{
  "num_hidden_layers": 10,
  "hidden_size": 192,
  "n_experts": 80,
  "experts_per_token": 4,
  "d_expert": 96,
  "d_shared_expert": 128,
  "hidden_act": "geglu",
  "moe_layers": [0, 2, 4, 6, 8],
  "router_score": "softmax",
  "normalize_top_k": true,
  "routed_scale": 1.0,
  "balance_loss": 0.00488,
  "balance_bias": false,
  "n_groups": 8,
  "groups_per_token": 2,
  "init_std_router": 0.00944,
  "lr_router": 0.00168,
  "num_attention_heads": 3,
  "num_key_value_heads": 3,
  "head_dim": 64,
  "vocab_size": 8192,
  "norm": "rmsnorm",
  "norm_place": "pre",
  "norm_eps": 1e-05,
  "positions": "rope",
  "rope_theta": 24300.0,
  "rope_fraction": 1.0,
  "qk_norm": false,
  "attn_scale": 0.125,
  "tie_word_embeddings": false,
  "parallel_block": true,
  "init": "uniform",
  "init_std_qkv": 0.0301,
  "init_std_o": 0.00672,
  "init_std_up": 0.0301,
  "init_std_down": 0.00475,
  "optimizer": "soap_variant",
  "learning_rate": 0.00232,
  "lr_mult_qkv": 0.4,
  "beta1": 0.95,
  "beta2": 0.99,
  "lr_head": 0.0109,
  "max_grad_norm": 1.0,
  "warmup_steps": 200,
  "schedule": "wsd",
  "decay_fraction": 0.811,
  "decay_shape": "linear",
  "final_lr_fraction": 0.1,
  "batch_tokens": 65536,
  "max_seq_len": 512,
  "doc_mask": true,
  "train_tokens": 408200000,
  "max_steps": 6229,
  "dataset": "wikipedia_en"
}
Below are experts of layer 4 (counted from 0) of a mixture-of-experts language model. Rows are named router (the router's row for the expert), gate (a neuron's input weights, with its number), up (a neuron's input weights, with its number) and show model dimensions 0-191. Each number is 128 + 32 x the weight over its row's rms, rounded and kept within 0 to 255. Numbers have three digits each.
Before each expert's rows: a language model's description of what the expert responds to; "gets" lists some tokens that make up at least twice as much of what it gets as of all text. This comes from a sample of Wikipedia text that the model never trained on. Tokens count by the router's weight.

# expert 49
Description: Noun endings and common nouns. Noun-forming endings like -age, -ition, -ity, -ight (forage, percentage) and abstract nouns such as development, order, number, color.
gets: "age", " up", "ition", " number", " $", "ity"
router:084138105073151150121135130140087099135162177147105141117168122178125140136108100090096134144158155126163100199080106177225112108177166075087104106102136061097081117159138137188132143181118125141129153115114102119103077133125074069151154126139143159091124176111202124138112107137097136127106038119128120137168111100155124167087109107177142144143141130105137132104123159186109169156134138176152117157086133173153139089147118132136160158129110160105136109067169042100170094154193170064110166145155175056143120062149097140099106099081125118101150152155181149145142132158104114111
gate12:073130162130123105105083103094098094130138103119155157126127134144120077178192149118157149186090158139093105097129151140092115105149172107139204136112109124152116139057117051181136099111157054125159159143177144128099119130132168113150147109176135091061097142143060147084179094096127084160095085135111146092124130119125173095151117107163134120127133189080098125161156124206173119139109212140176094113061100149098100147193132122170157179139115137101139108114201162092166123145191177095152127100145108170121109112113136093142075109154163110106092142081169091109123145136139104149
up12:189129093126121145133163126194165181176136158129111116126124153132121178075103086122106126078170103124180182162119096140180126169106105167165049142119118130115133107174104151078120157107116219158104124125111093095161163098144063166109062150090114146154158133104176108172077147150157175084158150130148101186182130144123105191094160145128108110110146075145152109124094102065098152117147084115084141153213166113169165113088139107091113103159169142149100098094058136166106125124057085155118148162122107112124141119147091173138191159103140135163148111164143124120156138136135164116
gate13:131103164078174107121107151116143156103115076127112179121091156154116123100164087134111127181117084138095102105152139113150128099160112104100174133126133119113111134127188116100173123204106113175124162092082078165139153194134174114090114125103094131165168198102170109117138106132127153159079107120125158161120138115167131138135187134141133146120199137197138101108148103163133093086184147086120100132099182173192142205177152139149132151089097186088135190117134112065114084118018168127135142104121153134070098143132097126092169105100089167145090150124059128120111093144084107141
up13:092107145088140061175123144091137108099164097109174198090098141122138149126099086124105105133138099119112065168168118101158110113106130079111163108138125119137143161125180093090213129154076100126090137112063100123167111151106169080097172103125125170130134119119174119138130112159150117098097135132101141123149150135127133129158219117172100153097158156189118179099160185197165082133195138131121119119094169190149121127184157101131084133096159151116129150126143124084168083112098167117145116089109145110090066125141102121072203126069095167162086146073122194110128121150060121117
gate14:179175125134118124204060103104115122156099131151165111077123083166130126140151099163124098119158138119078120091107218200136100086072145070141140103137128136131154149110085161128092154106080143129147110113141148124179128119123141095149135076136092191131084132162146156101126177126069112133065121125121139142103098121156096098081153104129162207115147105093177138138101177148103086169092207138085143097102144094165126148140105220109127121101091118146123143126118106158139162094135176087079091162115175131130115149070166063097199146116099171122087139102148103137089124191151116121
up14:064154094132168144061143144122110134130122119119102096171126146085141162122129197144127129157087108138133124119103073108114159189140123206133120156102164134136122095142155115122139114106175139091130107155075087120123129110136138126045100126156151117106144141043142196169125066126196144095156176097178132128171140136138150117172156135091155074093112162114127082118127084090113114059163066115154099134163124154119143108100157080158096138166186148168108138069098135131073111158120112161135192077147076137110130111220140141126079107114181138183088165119107124152177106084115102165
gate15:115118181150177130076158159094159129159117164081170153132142224099123090134104177147114130159129150108168146168080101143154100126107049090167100140106126102103135036131127147100108134148123131071149124075159155150104115119116104104112083160143100164095117180108137075149151081089113122154105126116124136159173123114090158174193093113124160095136148159098078169080151115130165110124144180113106147149179178161098117158152114083132147109136126139164112090089143129065147090090109190135155177147142135088096095079091145108122137160053070132163099135127144063096125188120146153197
up15:154162083134114139121102117158103122090112069112107131183142119196155140112144134044089066131085085146066139094144126082089132117138148190133115192122129115170128155074117110138144150137120090214108162170108108108183119134126175120134127176085190184089066078155123153146107168132114103092137088150128141079100100136177118135064122098157100089120139127160163089082134142155116167096122179117093126083121083064187118124125083125100077119164170142113148167148161072117070134151148087157144126096089105124146129125096097121139147111162106146117148139065077175144101100131092145068
gate16:101172159072118138125123163101115113127139050130109165143098105158100090113148116113079106182189155175149118209118129190116100113110131146122128124185094125179169116125138120107109108186142153105123162124161087151171074151109142129114116108110143105140148078143184114125079143147053132141121126141127133159057143108105180144148107140132149072102145123097146132132162135095150083152140140132148099141131070093137168101089146191092133125086179058115155151134132177077112200148143083067188182141078181169105128067162089115139160126083121142135106101211094081142157078120140150117
up16:123164108066104116094129106081112123118103083148077116146135148176110108125158155134075085171190159156151109205078138200118110085108124146129126119131071104190191147136141115110082151192153115139119181082105095153177104156086096159148140120124161116124151114135197123108106172139090174123162115135118141178069172082116156161109111124136156100109147092086145088109164129111129138168127124165144101135167109070146133089083151192101114146098144080090161164117142162074141151170161077093160163122083194135172133055142119189125156132077111156093084148175106080111133101138119131131
gate17:068110115135112131118150062141080103140185136159058133128148170155196148176148116084082119153170165131119123148155102161147139178121122101087099110110145142160155125147158115103086123164198181139181159110138129123156100124162123095109166135139145152130138086140116172124172154075090085145111091171085090149109077150153157103085123118115092097170163188125119141095157147120160154147183223189161132167129096140149114059130116093117113113109129086171200160095111053170149147120095160071203089088165103163127133102061095111140144142122167102112140095114105122120116133132097163106
up17:134105083050123177137086154122129161157115077090133120117152101133106081087149169143147108169103069182155159111102130103081084116087147101110140125136178104119099079099117162105157161142060022137136147166169126149147156124142116142087070159136136161132143121115156069087135130122192089091165177108117127107102136088133115137161135175116165142133105134101152135114129156154126129109087035064126156115147154131138113110133138157126096149125100150106109105135175159176131112157141090196094196117121160093135193125193152106165145121111109132187130169098107076143030174096113108144
gate18:117109095103113096117159174038137093115139175155147074172083113150107168161147143135126208174116122180126132132142124188105149153096156078131121143138142079174110123060081198104169139146132081148185165102122181134089054120124148201117115117106114105143165115091117083118119144149143111082122100157087189181118072110120100106154138171167094108104119123124127148153101150124102126128151135094130131111095129161076136138143084154146118133139081073152138156099163128090196120145081108146153143110173156061109181139188109141138100169198115159123095113134098155110101136184091163185
up18:169116179135127110106174174101150153071093134130133133193181166150122166158152126159104134170147120103078131092150112171134156130130147123098166112112177152142084093024112196092153104135170077190163187125147180105118085105085116159123132131051125153102137130110130143142099178108173131162127045142044190217131072110133122119177144164085119102140132128086130142180129089137056149115099119138101180155171062123142111180154090174127105140146130126141125118130144102129155094169137169103148150129124120138143136107054112127115102172125137144124078086126121141117112138151112154145
gate19:147152112137124172175131106156084120215051124109144072109173083115141125088154068068150154152102126112099156150141130156138157061138172159139112074168147050120100118089054120173139153132126076112138137082156153114106101154106116150100163134122138059174158075129150160112132123102069132113098153138165118156133126140116122095127134150119168118099069142197151172106146134156191137124146136144127100127092133129136156148100142133107137102104122122140146147114090130134178132110183130103147205124138168108163146079187119166159144125182151147052075130106147170138160061154139074044
up19:148173146118092115158120103166120123139100169172135122105181113165114138067113126157100152088142163129134119170106085141192140150063142107087078142159164134148125085091186169164137151158126103100131150152089196123112127131087180112122113133152116128147116144112113118092170054140098104165075203150084139100097175092187119102107106132084127127136090136129118110082178156107097135104135057120074133097071142124084141146164120131102100120075143153163136192117075127117133131142108115107118126150126163101118148128104112182152147197172130163097047165075168161123055123068212143145
gate20:081133112114077145179120133121171120115157180106115072124180133132117150133110106105104117150146203079205154099131145138150169133130096153157109124120145100081115140157165113059159110148136157129107129112123170135169134101123131030084108191134144094098102192154142154115082098122142126171154116109151111128156144162135148064176107120155160112092116063126091191106114075174062184101111104146149068136113082156121131111132118160139128179071160154100166095099083135057151088159068120092120101140125175110123185181108131131090168124140099166120120119081183075094120121172155151110
up20:151109171131168133089078127133160142159105066106117158104048172112122141096125157108162165102114035164099122187115112156076126121151131125119100143120144163121133135129114068191111114130121128125144081175110094064076092147128142167181140061114092181136150080115093109168157121142078131093153157116116106109103136117124133156085119128119083107140163204101182094160147156047153090105150133109100167151118119079147124169099128089116107075188173079132105139172207175169116117104183149152136072109144082152096090090140124119125110119120165094127110163154071149141131135128064121149
gate21:115104151148088107136103088145113091196149137126139139126195137134104108197087139106150137117139097147150148145067076139064115085105111106139118119168168106122116123105110116156088141107053073122131158139117133141146114172159129158108087154114158164101155121149154130157109141073124074115138106113121104160167130135204111139138124160162135083047092114127126092135103151119090172129145185153108119179125141067107115097168088142137124149142077128111097178175170047083170081107132173086145127158172177096104092127121054196131137160144074140151082175095124117104166160181162196083
up21:135130190143117139082153155137100075107102096118152121107098103141109184102141096126103118109119110125131193124107152156112157089156126129125147125129054086125093107144114107128164168108101102138121138107118095205088051121132116062144166121064122140128150070135156149133128057170069157119178169135087169087099122102128074084143147118140135149114125134146139199134162181164104152100128158072117044114135162143152143173165056147133126098115178105134117113116080117108137153109118106169173182100101108152139154101124151119150130149142113151103121144153231105188054089157155045130
gate22:110138122095161141126166114176125086144133155104093139141200112090109111132069205115088202096172130113128107153115080114129111121117094105076188101145176119154098112158155172100129147086093111120120163117149124068131109147090131187116157170138083127199108152128096118175125143088093078163139117123107120142149140144142183115168155111141167158100169104128115109069176194137122142176038108118161140166090125098086061136100115124142109130115106167124110124089145127104192138123127213088102172176138124133158122100105110143081106109184132177136127149118156061110100208154148171159
up22:126147134072114127110154112172125105161178169098104089104179148119134090136140104189133130137101142071156135175114163159096112141087096176151134144123149148111125083130148073125117173072082124085062155142107079059096123179173190168121158143118143126178068124132162116148102137140078013103116095133168141110119128155163119114155101136132161162102109194151087162135191121126151152138102173116156095105112059131090118149138128114080128127143089148130194120094101160093157102086147155129101099118121078140157135114055120171102097116073085154167070153128130128084061103137140147094
gate23:142184077130150104129144118108082103138137123166117197115130118117114058117106125147129143125137110158093122171151168086161098113155115044056124106140128203132138164092137130070107118146126165073146139138103152140131104165120227071185124137079177109108145151090183164139115125136124132145103158109080122082137174136139129141176096151123139121097097136118113151123091157132115103157055144112223158157146154121142181136150083126111101156140117189157122086118122142115073166188194169118164125189150089108127095122070183106106084085107091098135119146180118104162079136161104115098
up23:112124191125103138122131131165167087139114179117122095140099143111139186151149090132107144101094158114152121117094093180064159138138165212205142133128172033099124086140130142188194138124095081175099141134142126114145179097127057174077141131173112154152142124181097071126116097106126142082146135172155110129110079157137160136075116126109093147157198113116122120135134108158128108084154133146050108073124061122105115096109161168118150096146151130128148144145141131150177126071113093129099121090094137162127146195175126107153180162130176166114106107074150162081163125099152188149
gate24:154102187141144133101134082100111171142106098140135136154137085163129184070105114105147110155177129133112106117091112074151145138175178108105227096138097084214153184147106131104151119072105169079119091145126101126127179136089059112115146113130132112125112124117144109137180096116134164158199128157126101129183098060186135120108166098112107191130112140105071133121119116117073135175174123145181151100182122127145123199151124159135143050094137146112104147104101182136146136105122107072112074145142066098077138084207138127096166145120098126135167136116118137111137158159164086158
up24:128148173147121089164120130090138150104163150129160071113113134168088108147130146122018218129154159102075085104117126154112125193075158164110099127143125136164147106123090129160101108146091109059113064163150118077163201195120094135131149096152155124097119170102152173065141145085086144153146110096148125107136206163175109096129110140110108148149094152134153110164110076145127122151165110138130112180164109166153119138124111148166153158117132153157087200168138113155133099123079081113091180156149191079124170067098114137136088132136117176111132123169118056144111152132086091134
gate25:153165101132121149118111073105153126118137120113090121104114191132134103120149105105139147166079103201073062112084151176130197197090121114154127090122139136145104099110084142101141121131121062090105146115111108052093146135152123204163132151196135098104103105124155137165107133092149119116108103128074158118120110170112086077131176126165148166096136125121161190164141077099128107102061125129141141159195085094113100147215115079129097181144142116168144173036119114111114095158144184128157114146153168127073147184114131131107086140132089135119122154165106089111160161199140101131
up25:098078134088118077148155156154144126119090148188143140105114125153143132122122138111098076081142182136162116126132113101124118074153114144126118153148110210160111106167131090145091152063094113158119103143124169152145158057065106085096142114076138136195141151129069059159210177098126079124112105115101114148133166166158147109141073159170184105118123171131090128115120162119134120150197065127110119127136133141198132161107114143095157110130080184084141117141047151148148062092129138177059107113140090107142105147163119123069131109117108134142091152122149207116085138063110117112
gate26:127143085121074103166131157159198121173143127086122165091149138122153148114120135155159070149086170072170099106128083215177124130056127116158123080117122113098130149123084091130041081131108135113134130125099184081125093109148144098062133169153076108099107080116148110167168106149116116085125131157164155095089133140050155155113136157128138147107128162101129108079159211174130124099148096139136081107082068162123094137123167080125136116132166135154128095073157077108156130126142093146144131168134121079136151145137124184085128135050139102140148189157185101087097135169078128124
up26:098156206117091095135109143109137128063128152110139131103094160119166124120125118164170155144135091088128072158144096150135158138114130075168168185119143181061127182145153133101198085118111125133124158071126168103123161067113169102157162164097140126063139077053123140153080106128058084145138152114161139156113115153097130159195128179099110154133134089141150092109126119137110166166114141186125103116135140175106134090145087158109213102122128172128097079134144158114139113178106113116118151186149130142178122097143110099080152188173132110100152142149148059041153112176092143099
gate27:123119091093157120168133115123100141153059139130125185087122193130080146160146148130131165171169140078179107131120099187131089121127178133121144104154134086113105110203143095074121154164069125162130092128138101126133136106213069161124161162126155175188067112117111170131132104113163124155135138143128146154148143217139101126115157083086135150106116183101140144121099129131165099094157172114110129070103123176161122086142129157116104091163136134130206103103156116113173167166203130122142133136092179092108199117160117171094166097126147162151074042166129161070110151118148148140
up27:129162089095105141090125154170210158115160087126099116099155056128188138163193124164104126098165140145155094124128110135158130137136087174128133179148149213166137123219156099158102112111178131087138132120099145128141114129119154173191129146150077142105079141145188129133153126108147199143129210080154135137119121109134135107166079145128176111213145144145159128109125135116177115164080110094089071121183136127123146149190119078090120160117106071108111096084113161134151076118104156149126067086090132179197083110083145102126178160125109110132138127101115148106139134157096122109
gate28:118130066052134144149109095123075165133107169142095128109186139089114103105125121100119091115209094151059099114126118144169123153156096089068170124153141109119140105108112093130152104149148183135123175106168158133180105150123068100115077130101142182122100164130144126164122117131143129151078134111076139171092131176178112132179133107172126136120088121116158159172149128103126198155075110162122155084156097097165194198154086084076129100135127109154164090146102099200069076119177186151108127155134120043168159099173088136095123129141142089151092132085126154135145127134137177117
up28:115111168195114146114140113133145133042171127085109144173070125168156138159087135170119158098064183114191136151140175094127161157136154171146084080103094123140156176168149187147146160047120110080148096172106128140135151127136205110138146096169134077124156097117099169126102126111109147104148122134177113122159134094106195109055103134074153107090150133149112130115126144153165042121147152113123099151123115131137069101129183142151136136115132116135093168115141183039192164114111079139127169081107103218107140140100155130110145149128097131088154115184109126112130135125119075128
gate29:101168139122148149185135134180078091079151166146192170092100132120157190147189178118115167142155147186116124068120134160187095151101141159055143143110145126135096102082100140113122098154104175126110065203162139122145130084177145154085155200131138145131112071146110109151114140117136149155172077114165133172161111113154112138158116127168123140107100139138188089141176091206099194066181145195144127076119136115116087141149105090088148137125173114059163143084165128115172110148107169116130146167130180151101151105084163166100144102113095131096119108122163154130098129146098134133
up29:174121142096137079111128134078151177177082130140093161160148163166121144128112180148184124120133142113157120119139203110145097119130091116139154145156146150105148150168183139116145112096139126140098159091107136136091143220125103091052134124108087104098159122050114111090068167162144193114176118118113075034135119132110175137088149111142110143135135138145114112138120110063103078139127174111132128174151176118180126137130169173206082171110135127102108140091114160130156125123140125093203072140136038132178113149179192092133132115182159105111113086092145130109109126109117078156
gate30:110173170115135110166146072138188155124131166173035114083064154140073121100135104122170147149186122182165108135169057117141160124198137126106130168087105158169075072126105114163093150146118136142152150109144130176143088082107146061139121186080153112091132139140138135129126168099167096142135130175117114139143118135119088169133132147124158140117127097168104157150163170104168127098166139129168152144095127128150131083137125109084135134146113113131164129155146157117080088213061158138115122122161111146124069085199078118134177033111092121117126067131138117129112142155064072168
up30:129089149127163128195146116176138118179122126133067120073089180120139148100183060137140165182184130187180068145188091129097173103178151117097083150128101152146107123134121094141073165154094152131134133109123122133129093103136128063113167134099151112111097139154130117128171120120158126145148092119153124106128150142161105126160162164139077157144127160172137132131111149080156179135136142154143200184073126107133131149151133105090168118144119130132148163148147108145135052164125110118111085100144135154082110141148071144084167075066061145080070125163157212162125144183036111164
gate31:124128134154152130148130124082147064048156170101179133114140089141134094151169101081173179177087094092143128186171131106139113077140079119127133128122169144126131083113125097115127099212144132136131157132147118081118126099150167161202160119149108096048093139148154103149163123121118165114131143181132174094127106103068136134170100135103114167112117069122146171094095143096105172098087173139114106168140131190140122120149149107131096044056116134109114116079182140122143135128098118081127110129147088048099192151141196139122147129177106081161107170112170125136194097175098150120
up31:106081126122196110162079089097177102084178115164141128152135155147134144146128139189118138126103102126118124101147136131109096112123164139140126126145139122148106113120161093152110116136107175117151080123139082077120077098143086175133102109143093036184135123092201104184156133152199102214122117132147150173132107151170162088163119128119123142151166140121129103190096100105133146112138083145102096184151112081160177159198126048119161146124098155127152149087138122071143128134183171131148117062135109120096140169079149071099175094059114107117144103174074132088185132127188153137
gate32:208105068085115148125186103182170103139089158170131151137107131159118089123192156173152098107095092123152106163175091141162137112149090138107087159103118125094131136102128109169185079131136126125093160154163125164147108129092181129056102057107174152140189119051126071130102181103113156108083140105100166137155110119097141143138173193094155093139129108121082074151143122146227137140139145136120122115145174114173113139140198095151062093140098120122129134104100133146107143114160101184100133083119159108086112083107159111099114115077118098088134136097145059142117102128179105173
up32:131092091119130127171156073137111147096096129162111180110094133126109132133136132114127155104117139169165074157119105110083185096086104142148105091056137052077178106180138155136100054138124186085131122162207098157168109079121174220156110164128141103161141098144111090102109111140137147105041171132085127170103127115176146138112123111117167131124110060115092100144117115176185134094088139130154165140114131108119100109079158103122108132136191130082127113196187165205156128131153061089093132156149109082148175115146128116135128143135090166112118104114143074155167121123104148166
gate33:159089128103132104160138093167083057151117142139164126125123134081105109115082135191132164120112128169084148137118106119053116094105144123142124156079138087148116104133151172164137088132143116105136132109127103103072067136111162123123132162141105172130147145157171100121094145106122097102198169191175216107082149101190112140137120166199182196106071096134138165183144141086157107117166118090087146148122171147143135132189142090158142151113118123168132152096102149105162119144085146087136176124148047102092112160083131143068083173066108138161096133111196168102170146114132133081
up33:128165096106115186069187103144170110100157111128097119071084120148156090183118158159146140136176177165109104163159091094050099094135064104191129109111103113077178141076173110175148139094193080135067070103118158126134029119157101147162114118136157184154157086122114130123181101130112114154119123096083133108114123085087137140146133114173134166120133131098134135060104123218116119098093146148121122143108151123109166112136141112117125117171145128092104121153141179147154145108163089158159152149199148123040147107106119144150148169105128110169173174107141125079131113125133065117
gate34:153062129100123093148145116097141111100139105117126153157100174166123080080118174146101113125143095090206182178133105149174165096119095117150140121138120166146135147152094086133144145179133175086062160151152067127126093137157138111143133084135111150120122117127173133167135193129140134163134117135106177122129141139125181154076093098127110143154125125070125119081093120099096119145100098078129103212139102165109122127088104178158157091123177143106160108074192063089042173088149110202121159146181168084153096109171152137116170143065102157154206132119089122109143092173120153147
up34:093109140078136147153075146114144089137134137064179106096136146138142146116115092176085124148134151092129166110171140091169152175150135165119098083138111134153039105162140161168115182102157126076148091111120059133110040089123077124090098107137113165136131116098204144163131230117145132165092157117113112120089150121075153136090069130087182108131110135131162117100128139156123188111137091084069143159179146095118118163108060155133116129175157146134184160064084077103105173168116105144113156121133125106212187151120121161116171127124145106158128105148133096114117136130117133079
gate35:089147128076093140123178105125156147168151122132117166142100112186028138108119116093090108094120134167107112201136088074102146157161077123103133121052164142109141096156144157144138138100136121102134133150117160164169037129118143116170168139152061128049110143073196161150135119140127130173195103144176072104095086097165093135076050160160105121097156127085117094109162141107151122172182113094107044113075183165108115127119072135156109137143170123117084149113117099128099123113152117106109134116179132076143139114147139138165112104154143132135129105172114077145126129174118175144
up35:151114110155114108110083124143081098117115154126128126068151095102190114192173149142155141137113110110165166065149128145137112114140172113159115082195085145115126158121142114144083141134121128159095128122166110092132154146148138117082063118119133107190155125193018092117121140102141097124048152134060115168141124156123140137185188090101085102138123144180131187127078134169135124098105171125173199170151076080116126110143191085126082098121073123108166160178110166161189126145112146138147103158078129161111122119135114116102189149106114112115151173059130156080120158099126097099
gate36:095137094093075083142108100116095121147212151161158170101189134122107131100111128115051103176109134085108137140113159042100153053125078139145139100144123148112108092132132075189114194122143065117161083094193136166147131149128105136132107139074170169144092104089119125121158128128103108140076117107082186134082125104147150126174182140147130147133166071142137150078127170128138168139138119142129130208135180139153136151140096149157132117101125146115161136128167166109134152127114187128135154119175138085203125122189157182144144113169090106134200157160128178146193128151129091079
up36:115116130156164129132110121052146149116127133125116123120128067101163139131114090150189128133138116175112135120058087144159206182090144121156108116133119098106136145159138176006166075135120159126144147142136093191158122123134181137092177127144115116169130160163087108126113148112125110092143199141113122150134136092088098173077142124076129161167150095134111140105107167051139119158123105117118124051083112094137083103114163142151089164095026156160097097120118079191101141118067167155113058128118122101109080098113154114124128062167097133158142134095125121054127124126111127155
gate37:119115146147161116135182107141073120134152140113131109078073121151091140088106182134058128144130133079173096169083110118093131181158134071127120188197095114120081135116127164131149135141086101132163118092163096097163162153148150116124154157082112115100133058148188138080090133100178122126161086078157152090150151124149153098139117114128213124174109162081109098131102108120180087175069106107158101170154094134163124119155151142105098089158119156127114091129158084059171181135168111100160049153154172070081136112158143152106168127101132145132103154105137139065067104162135172158
up37:229101130101129123107048135090143171108126094086095116124166081176192157118042056170154125118081169116122123144169080092116115069178138109106162104136062140135123143122216190150136175141148141065106156079126120089089166103175095153157166084190138161114114102122136125177162145126160143120172144129152121066110114150126160073111076160137090170116126133149154086124149132169108114105095107185137113158140171123104126102098136096129119181137212096125137113186109125095144100113162103081115170073123128092135096153113130135131105086099146142136132156130125150151121126115113128134
gate38:121118159144160135129119109123119102124075101148132152137186085079104124142104133111099143086161132118129110152137161149138141138090167070164114159124203108138127188102106128130144168138192185129182115141111134080149076224153106152154126078136153158145162120125174160108123080099144104082095131155166162135123184109095169096109130178194126106114118158099211086111140122151091116102129104119166168111203116141108158153176071077083126128124170119094124133139131131073086104175123130183077176116119128096115086167102107031117105060115161125074112128151127114096157152126113100065
up38:126123108085089123127089120163097175126194156113142102092090163199133144123070106162119137162098123134167143095129101103118128128161126138109153099137072117102114092165142132156105107113054085138089158104102090188140179057134170118108106174114127127084128152168129151166130179161112169171206148073102095124172082148176129143170133075101112180084149105147090159128123090133146115155064126124078118160117138101126101128064151177192124142111077113162157158166131115147189164132118119073172106135135117172120161093122129182150150180125098170191091134110088124131107105156149136214
gate39:107199203135132109083124142102186145053170118141180124083149126084183107095082116154117062132135106166138077152168114145185170127091148110128133106099073114072068109128061141143153120126143086168053130153120082113121103096116088121089144145136141138111128143138127121117132110116120161113100143157140165174128129163123154106139155093106111150126150106137085105141183111153088141111113125145094183206111098070180119156225131127140103160094131129180071090107182115051140083108088203139145164164124104120159109085134113129058122146120100121116132122127174116080090154124135115114
up39:141144103138173180161085108151091142180133152109088142146164160093108140124102126108139226151166107105109160087082157095099094110124081166139114132125162105172187131121166095146144106138171187104142138152117137107161134122136167111173122152121116152105083122093155148106114182122128105184085121075163117083103119072175138098144122119092140169114150091104165113073078090100169103120135122151132057106076174178051103127102118127103173082131206107088182181178137167157132200109129085172125141085139122153099190128121199138133101089127146102100091114150091147173145108098120150127
gate40:176114123153139146112124111125139074157127132098077113125119119165051134108108178102111155127172116157170127102138174077102132087162171143142118152136124128098117146127134140103126147128129126161106195141088148155116162149179125071058087100143172125119143142117106112099058158162151122210118084119134193137166132090150061084162116116171100152104105080100111089092168207129157176147117047159178133124111201155097203107107153150123119098122094105113138132094143137079087049175123175136152140120156152119122168096099121135150128129161138195151113158137185108078083165095156159101
up40:121115153157188120100102105121145154094118130137158162149112143071151101177123132108126127119143135131098068142165087198088128176124130068145178113136194150100115138111147144141163078110148138129167076066109076123161091120168122136117180140128134150128106148139162137154187131089097112048109162077089073142051135151073154094080113108126085091111142150141163153123135018146134045115150181130074127139151088128116085190111103132104123196130163093105131108170144155138136134125109089091085098132125088099152143142134103162119114100086131060119119105129061095127160164120100106073
gate41:093136126078117129107162177136093157162126117093098115132123179133086127181100125133114175108196128112140122069114139065104129121154130120163149118100132088195167071159142160092118166177139139103094211156111235136127091120141081164178133116115129133114054164117125129124135113183118175117087094110160059139125071136156089109118114111121151049080121143087085090106097112106112131103097133148071095128102093153110118081146139165121145129114136105161131076110068056145071120125144152084125108113189108100147109182118129149161169163160175142094154108172150125155092177139172136109
up41:135140142176118107166084089152184118135159114137148122113115096138120165066170126113125121172082137134120162206126117206138128133074094146131108109181132134062075157065097125195161083088129087173136069068132079143167187145126175105059101114126110130121230120133090141131109109106157084119141175130072191102123154129144146142124153147122109192138146128157159151174170134142151152163160111148169149135123172111112160177120124096126123124161123139115134136131207185117170100113135099142142113113072165166114166094070115114066109094077102109149117150091071108107136121134121161141
gate42:161136099058085166070087131102123127112124206098122063118179082090102127116179182111141127141140091123085109116102122131148146117071114133080144115144100097078145170088116137136118141081097149113112182113123143133160129146093117135114136107135104172132120103147117080136053151117120198120130098108116111171130124139174171130151109127141108149178130142074131185129120150053118048195140115143105171153094117115176113105088174094154054144170110077147068110143179163095104095049169138128046130136114134107116135076099138059137142113143099144146173182106135110160076145144133115137
up42:181157197166101121148210125135140109142127114108126127123107218148123186138111095156124124119100141116149094091162140100053092118154150150153123123130120165161127114147124138080108148102107101168155127152126116121100096063154049127167117180101145151153093144130131189109188092146110039124097088171079128125130124152095074140122137116132145165098128115182111127158144100169111145064053130093113082090175147131127103146116101107104187111126121189096194109129153108148108106155117140139145118087126064134166134159187194157155121119107077139157104109177090093066169071129120165125
gate43:113167108195162183081167096171106102109074119149090067188121156154128183110101112142142150054092142124122155088144100111117084143120089174109122148125097132112056140112071143133092124110199152084084180184095137131112129149118111102104131128099100087149124136149120163086133041142125126128099089113156076093144145153120079104091154150157100111148138127070144139123164139111192082099151174115132131115125150144105179145109098147127217132136125083120144174155089081097097156144080097116102132151130195158123055165154101147132093098138139154067111158206121131103177094148146117123
up43:105173150163172148162129048178097123088098106107100090136162148163137120137115130150125117085133124146144093053138109116099122189221116107074156103142157122090121121111063139131110072117099178122130168138121194109148140074100174141103160127114144098142092103168110136132134070081191089166114077115122073105162132112165096118120161128163104099165092142076152161114168154165161113144105143103113140187129159110099138115093066100153219142112113117154080136113093104094160130150146166151076120139115159168138133193173092124207123089110154169064130167140156113113134086135153115095
gate44:135135122119131095094162121081141115152094185122071140148074122140142121074127080197130139085093054109143152075125082099143123125077123109086096139135159024158110081143150150146151156174157130089147172145133084155148096151180102068117131170159157160095117143094126131123114133114126102129103120093087089145115131121121135118100129151110125084181169104076174127131170108119210182141095127186136067115104183126088131047162164119063137079164131085091148138104128097102136123116195147143149170121144150117127119089165111084178148109130142188104124158132183119102165171128187108134
up44:100184115138106069081158103096114133116079218151061158138113150190103161089122137191128138116120115143125135123100150072179081047082159110060112147184155059156160085125134111108127134113141105104137152096154115181162111119127126085150127132168174198074079135094118168097101115168134111150139166123107125157127138087129147112153177128147115084129156087150123115105138085146180206166123113173135129157160136163124175091132126160135153086115123107142160122140121063147137141106165190103150181169130168122099146158155122132169115099151155147104123147150150127106192162073190076099
gate45:145125127132116184119078123101159067186151150146126146090171131157165095096086115116061101093113117139123088122138077134107095139134142126106154151130148094114112098110112133157156153161141140147142183129165164213085084198142143070168146167120114137144107206121165143142141169106164140127135128135092198129050156166160107121158118163154133094136137122114091117141164157117144137115118126193141159107088173088034171074196128108125068099145107110117117065077174097154094117143086120107147084119190147111144146056117097097105160164125159149094099193081130121140159139150132125081
up45:088161138165129135063085113111107119182143152109120166130149171131150150132073143116121089105151162128131147121185153122133111130160136152101108085147083085056148077091149124188091156160170154184111210200151116165168149089137132072160114116147150175160078155157149200128099101203151117184095099138116160119131136159174082162162096156125133088071121097140129152070151131099120142131176061208122136102085161126097105091151103132080117113115095144115160116138166128149079103077103138133138094133118114192158140139113138125210154143139126154158090172115105152105165115092127085102
gate46:107176168097121141127111157101115074141123126096164123159109171167137161211138077119125072104124159057093120091138079128091161078173104097143074138120149099152100079114156118105143122147128134147082167161111153103159117182101095080121121141145140121097157121125111064128104139123162106095136089132117131126165119126091174156179158161169124158105123157141141132109158183169153140150141151132091124152119118157091209168098188103127167144124161090108066119211160101136121153105145155076139164145153186078104126104142175137168087135103082111069152207041120110097083102069114104126
up46:104043140158152075117110119091154132148102158089127123107069163128138100138110107136119107216083147096131101153186174123149189219196142165118105109144119134116081148099113142125155137108134089082128094094106097153110122131079116139186096069119102135132172142157124050078166138103139135107168157168129079105129171167106134126133109207120148161134081166149114139112121108125175112168102139126114121129121110053122160083117121183126120100148101084187080143157109148173142104142150100124164051116128137107090133083149194119149159166092144100125135190117149125096042123161143150127